From a checkpoint of a small mixture-of-experts model trained on Wikipedia.
Size: 11 layers, width 224, 166M parameters.
Experts: 256 experts in each of 10 layers, 128 squared ReLU neurons an expert, 4 picks a token, a sigmoid router, a shared expert of 256 neurons.
Training: a variant of SOAP for the experts, 858M tokens, 6547 steps.
Below are experts of layer 4 (counted from 0) of a mixture-of-experts language model. Rows are named router (the router's row for the expert), up (a neuron's input weights, with its number) and show model dimensions 0-223. Each number is 128 + 24 x the weight over its row's rms, rounded and kept within 0 to 255.
After each expert's rows: "mostly gets" lists some tokens that are sent to it at least half of the time. This comes from a sample of Wikipedia text that the model never trained on.

# expert 202
router [110 127 172 124 138 117 119 130 159 149 120  71  98  80 120  91  74 130 129 116 125  95 101 124 122 126 181 137 107 146 143 108 119 112 122 102 108 115  84 148 121 111  96  97 141 140 120 109 120 111 116  83 121  99 163 147 128 123 157 137  86 150 112  94 158 116 153 135  93 130  91 119 149 130  92 148 124 162 145 108 150 126 153 116 101 105  98 112 154 157 141 149 105 179 158 123 105 142 123 106 111 118 115 154 145 110 150 117 151 121 126 139 130  97 138 138 102 147 145 137  75 144 175 135 119 101 128 136 124 143 141 130 146 173 156 150 128 149 113 105 104 126 101  72 159 138 117  91 116 194 104 130 100 135 121 158 127 151 143 115 185 113 111 161 160 130 148  91 121 121 153 111 129 143 190 175 173 106 114 167 130 104 130 146 109 149 161 120 114 128 141  89 122 144 158 140 135  94 119 107 157 145  97  99 127 100 145 146 150 140 134 120 124 160 188 135 107 106 150 144 118 118 158 150]
up0 [174 134  95 114 142 140 169 126 156 160  97  78  99 126 139  77 127 118 129 137 141  93 107 135 106 114 129 144 154 164 128 173 142  96 137 106 119 141 150 131 132 153 149 146 107 131 108 130 112  81 111 124 173  83 117 154 121 136 145 134 166 114 159  80 150 121  98 141 143 111 126  70 178 110 156 118 110 117 138 128 121 135  80 101 118 149  59 104 129  78  99 122 163  89 159  94 150 143 109 117 132 118 121 166 116 129 144 117 127 127 118 148 135 117 167 118 113  84 118 152 130 138 121 180 105 133 141 183 182 104 107 143 189 116 130  84 125 108 118 115 124 113 165 127 154  93  80 116  95 134 150  93 134 114 118 157 133 106 145 103 150 146 108 106 106 163 108 135 117  88 156 142 142 149 111 165 137 148 149 143 135 117 118 109 121 163 116 121  92 133 141 141 150 119 105 116 133 101 137 106 122 130 114 131 124 144 162 176 163 147 136 128 142 122 133 159 146 113 129  93 116 131 109 119]
mostly gets: " New", " Los", " free", "-t", " Golden", "New"

# expert 169
router [151 142 190 141 123 109 156 145 148 149 113 126 140 127  97 104  86 122  96 118  98 142 149 188 127 131 130 149 101 157 169  93 118  99 152 104 129  82 112 162 129 109 136 100 138 115 130 173 115 167  96 137 125 118 150 132  95 125 142 151  97 127 134 101 124 108 117 172 132 108 115 127 146  83  99 114 117 138 158 150 139 113 128 101 168 136 122 121 164 136 147 151 119 149 118 138 142 163 101 115 121  91 143 116 149 126 106 131 161 120 145  80 125 142 162 156 121 133 170 114 122 147 114 182 114  75 151 117 130 103 122  97 134 127 104 152 144 169 113 114 102 114 127 120 153 159 155 135 170 141  95 108 128 112 153 143 112 106 108 142 132 158 127 151 104 150 143  86  98  96  97 156 137  99 221 154 136 128 153 136  94 110 135 179 122 121  85 101 119 126 134 142 126 158 109 135 178 157 116 110 133 146 131  99  99 143 144 113 174 146 154 115 159  94 106 138 167 117 134 140 134 114 148 137]
up0 [104 136 173 135 111 140 148 119 179 142 155 126 104  84 159 122 142 137 126 132 134 113 122 111 108 112 139 147 119 126 153 111 139  97 111  96 124 113  95 105 132  83 121 150 107 136 144 120  94 144 102 103 117 104 123 126  89 104 148 133  87 137 184 118 108 132 125 117 115 126 101 127 112 120 109 139 122 113 127 108 102 164 109 130 149 128 147 164 152 148 118  91 107  78 108 153 164 114  90 122 165  86 143 103 118 113 149 118 135 110 101 131 147 133 113 154 126 143 138 101 176 126  98 150 125 132 160 120 121 119  99 127  96 108 118  98 168  59  92 115 123 132 134 185 125 157  93  88 133 167 108 158 126 160 127 134  98 123 134 121 168 171 117 147 152 127 152 182 103 106 144 102  90  89 151 112 126 124  96 143 121 105 140 124 142 124 146  72 161  96 152 182 131 108 120 116 114 195 137 106 157 137 100 160 119 136 109 153 127  95 135  87 112 162 138 115 128 157 177 142 103 146 130 139]
mostly gets: " what", " if", " how", " because", " whether", " If"

# expert 82
router [116 152 159 152  97 100 124  93  92 126 146 125  90 106 122 129 134 140  93 131 100 119 154 126 108  81 124 142 107 153 162 113 154  85 137 165  86 120  86 139 180 128 112 137  76 152 132 110 134 107 148 137 156 137 135 134 119 119 125 147  77 141 121 125 126 149 108 127 125 116 143 138 169 138 126 145  97 111 116 118 163 155 143 119 143 132 139 140 164 165 131 176 177 163 135 158 135 140 126 123  82 118  94 151 155 164 113 162 134 120 115 110 104 154 133 117 135 114 147 125 100 123 159 181  95 129 168 132  76 111 126  97 140 127 132 136 133 135  57 108  72 115  99 116 150 175 106 115 111 136  90 116  97 158 127 142 145 137 160 147 113 126 166 138  96 131 183 105 125 128 104 125 112 135 139 196 154 119 135 137 129 118 160 136 112 118 118  90 123 155  96 116  94 151 157 142 151 148 119 124 123 111 108 139 114 119 129 110 160 153 184  95 175 148 126 115 166 138 121 122 125 110 158 137]
up0 [138 107 146  88 147 187  98 128 134 142 159 145 162  93 119  99 132 120 159 128 166 154 149 140 115 128 171 152 111  79 129  91 103 132 121 142 145 121 128 148 100 171 133 128  96 152 136 146 129 152 130 141 110 141  97 107  99 111  78 144 152 153 169 122 147 106 113 124 145 132 169 134 150 111 120 138 134  96  85 120 128 141 105 157 127  78 151 151 167 122  89 144  93 160 117  54  78 109 111 110  90  85 135 140 126  85 137 135 110 103 118 102 123 131 157 134 135 147 137 104 113 137 133 100 108 167 125 105 137 119 143 160 124 165 129 114 182 158 135  97  85 143 127 105 149 144 113 140 116 129 128 116  89 145 122 123 146 118 136 159 153 139 128 131 138 127 135 148 143 123 117 116 140 137 135 152 134 110 138  72 139 106  98 126 121 142 128 140 142 163 141 105  97  95 119 118 117 151 176  99  90 122 134 122 107 118 173 154 157 130 177 136  90  92  81 107 125 118 132 142 132 201 128 156]
mostly gets: " century", " ago", " Afghanistan", " centuries", " Lanka", " Europe"

# expert 110
router [143 128 130 131 103  91 124  81 109 102 123 131 112 125 124 107 124 139 112 156 111  95 167 133 119 102 142 118 109 159 164 107 155 110 159 147 102 114  98 126 143 140 120  98  85 143 140 148 109 132 149 132 162  97 145 132 129 121 153 132  62 147 141 116 164 118 118 156  93 110 108 116 176 112 129 145 124 125 131 132 169 143 147 126 151 127 135 110 164 145 112 171 135 164 125 162 148 164 132 110  89 132 108 161 163 129 158 165 106 122 111 101 135 127 126 150 129 114 152 139  91 101 151 166  79 109 145 138 100 109 128  79 137 138 130 128 102 154  68 122  66 110  97 108 145 154 122 140 100 116 110  90 107 142 102 138 171 115 175 131 128 134 148 144 105 130 153  92 141 137  96 126 129 128 145 183 147 119 156 179 125 127 150 145  93 131 102 107  93 159  91 120  90 172 183 152 139 168 127 134 118 124 115 128  96 129 137 118 138 127 198 122 173 150 128 129 145  96 140 145 142 104 133 122]
up0 [130 141 115 174 116 142 133 119 163 160 142 155 109 127  98 124 124 115 121 120 136 144 143 155 159 157 137 143  95 150 147 133 161 116 130 135 140 103 146 108 128 208 161 165 139 100 116 177 119 179  81 134 151 120 126 115 138 143 147 132 158 110 134 156 129 118 144 137 128 122 114 134 139 137 129 153 131 102 151 137 115 129 127 148 155  99 130 154 145  97 141 117 166 147 134  84 138 172  69 123 176 147 129 119 149 143 119 133 147 128 137 154 162 163 157  63 122 117 103 137  99 121 159 174 141 103 132 153  88 146  77 117 152 150  87 115 128 113 159 126 106 145 120 136 137 120 131 166 147 148 117 126 120 126  99 120 108 124 143  93 149 142 108 136 119 186 176 148 145  87 114 122 115 106 118 131 180 120 146 148 148 121 173 119  76 119 115 155 160 142 151 122 114 170 114 168 115 145 128 147 140 149 154  86  77 141 124 171 141 131 151 150  89 111 137 110  74 135 109 149 126  92 115 139]
mostly gets: " century", "06", "07", "09", "08", "-century"

# expert 114
router [133 127 174 164  99 102 158 132  98 131 132  61 131 125  86 130  74 112 131 115  81  94 126 191  98 104 168 117 135 156 160 116 117 118 133 108 109 121  98 160 133 110 124 119 100 124 119 167 107 138 104 139 130 101 132 127 131 134 113 149  93 125 149  94  97 104  92 177 122  90 155 134 136 107 114 118  90 149 152 144 143 131 151 128 154 127 129 126 148 132 145 140 144 178 108 124 149 141  56 134 103 127 140 110 119 146 117 123 123 148 129 109 151 151 156 120  94 130 159 132 118 134 141 151 138  66 152  85 124  92 106  87 150 138 133 118 146 139  96 100 118 123 130 103 133 181 141 149 153 137  85 109 158 155 143 116 141 106 145 152 138 148 125 149 133 163 141 119  82 109  95 140 166  99 162 160 126 140 170 117  74  92 126 149 126 100 132 145 132 123 143 124 144 176 137 146 174 178 111 113 141 137  84 132 117 147 148 104 147 146 149 122 140 124 128 138 134 132 125 128 161 125 165 166]
up0 [ 77 142  92 113 147 158 140 128  53 136 132 123 156 117 132 124 172 117 141 174 169 123 129 107 101 164 145 104 186 157 189 164 134 123 107 137 126 112 166 139 136 130 127  76 133 145 113 163  99 121  99 126 110 111 149 186  94 100 123 124 132 152 139 138 124 141 131 136 152 142 122 172 167 113 102 127 152 159 118 114 135 133 136 103 126 140 144 142 104 134 126 154 189 120 162 143  98 135 136 121  98 124 117 142 137 143 110  88 125  97 122 131 123 110 140 130  99 128 129  88 134 181  97  98 106 127 170 148 153 115 131  83 135 116 112 158 150 132 171 115 167 157 142  70 122 137 167 130 173 142  96 137 104 120 146 126 156 144 107  89 114 143 118 152  77 158 117 154 111 173 151 131  98 107 134 140 109 143 115 118 108 138 141 109 137 140 155 105 112 115 118 167 136 106 130  87 116 119 142 145 138 136 156 158 125 157 130 115 143 139 103 133 143 106  89 115 100 133 107 168 163 149 137 157]
mostly gets: " using", " causing", " represents", " replacing", " regarding", " against"

# expert 244
router [122 129 135 142 120  81 125 109 125 140 116  92 118 100  90 105 106 171  85 157 119 115 159 179 137  90 133 120  84 183 116 126 154 154 100 136  93  95 109  89 129 127 103 146 116 153 132 140  76 122 109 153 132  78 157 131 103 155 141 135 111 136 196 132 162  95 116 171 170  88  92 168 143 152 108 157 120 119 151 142 147 133 143 111 106 126 109 134 143 160 117 123 116 152 111 128 155 126 105 109 130 100 143 126 141  95 134 123 126 148 123  88 137 125 119  69 101 117 157 116 123 118 119 150 106 106 154 119 105 124 135 108 131 145 143 133 139 136  91  87  84 107 110 102 149 148 165 106 133 131 146  74 145 140 116 132 119  81 166 154 109 129 109 177 109 147 145 106 122 155 108  93 140 133 148 145 142 107 135 130 129 123 114 178 122 136 134 139 120  93 100 155 126 121 102 121 184 150  93 123 116 137 107 128 115 142 108 164 166 152 157  89 135 101 130 127 121  94 173 166 109 108 115 138]
up0 [132 117 148 124 125 142  99  96 136 138 137 126 144 116 124 108 126 123 120 147 159 162 139 135 171  98 153 159 135 150 133 160 113 113 141 139 110 146 120 140 140 100 139  86 138 168 168 155 101 103  91 159 142  92 126 132 129 179  95 119 110 128 193 111 115 110 120 127 144 150  79 122 108 131  87 103 188 149 141 130 131  99 150 148 137  50 163 133 121 123 142 116 125 125 133 157 100 133 111 121 178 138 124 129 113 118 112 155 149 147 141 128 111 160 133 132 138 126 142  66 143 122 142 111  96 153 129 133 127 121 174 122 125 140 165 114 161  97 117 148 127 123 137 106 107 156 182 138 169 117 124  96 120  94  80 155 139 112 174 142 112 120 142  90 136 192 166 180  84 129 131 140 152  76 140 140 129 122 140 132 138 157 121 137 126 136  90 147 117 188 116 140 157 150 132 131 124 147 152 131 131 116 103 116 168 143 113 104 139 141 135 145 113 136 153 141 174 120 144 117 175 156 172 128]
mostly gets: " his", " their", " her", " His", " whose", " our"

# expert 198
router [148 128 168 102 112 129 122 135 147  93 135  94 119 110 109 123 102 122 133 106  88 101 150 165 111 106 177  96  96 147 155  99 126  97 163 115 116 117  95 146 130 108 101 124 122 112 149 170 151 114 106 107 134  81 124 131 139 152 129 115  89 120 115 134 148 116 114 164 114  80 159 130 140 139  76  97 102 161 170 157 134 156 141  97 153 129 103 144 158 108  94 140 135 169 157 121 142 124  87  89  86 131 135 110 114 136 148 152 117 129 175 101 111 142 176 160 104 142 175 106 104 133 135 139 133  75 150 106 145 111 150  97 147 139 109 104 118 144 105 112 115  96  90 100 135 182 174  97 124 132 137 143  94 144 145  93 110  98 152 114 172 133 133 154 126 169 137 127 147 135 139 122 138 114 149 149 157 103 124 142  97 135 119 148 134 150 159  99 101 151 152 106 175 139 127 115 148 113 119 138 136 142 116  92 100 129 141 106 163 101 161 108 119 157 179 105 158 102 140 131 168 129 134 107]
up0 [143 121 167 106 117 142 125 149 152 150 123 178 131 143 137 125 113 119 129 135 156 152 124 151 143 165 176 129 130 181 154 131 144 102 150  65 140 111 108 146 115 134  68 121 108 177 128 140 173 113  93 153  99 101 119 165 103  85  85 139 134 183 108 162  83 146 114 140 106 138 131 141  99 156 151 127 106 111  88 115 126 130 179 148 112 128 107 148 131 161 153 131 112 127 142 167  88 155 126 136 118 127  99 110 145 159  95 134  97 129 153 133 152 166 128 105 116 155 130 126 148 122  99 132  98 131 118 107 110  77 121 141 112 133 137 109 161 128 127 114 164 110 122  88 117 142 157 159 152 119 154  89 121 108 120 124 120 106  86 141 135 137 106 127 121 157 104 117 161 168  87 163  99  91 118  98 169  99 111 137 179 121 129 110 123  99 111 115 134 171 118 139 112 159 109 122  88 127 152 125  93 146 135 115 163  81 111 135 137 144 140 144  99  98 139 130 137 131 129 120 147  69 113 140]
mostly gets: " for", " For", " tells", "For", " allow", " allowing"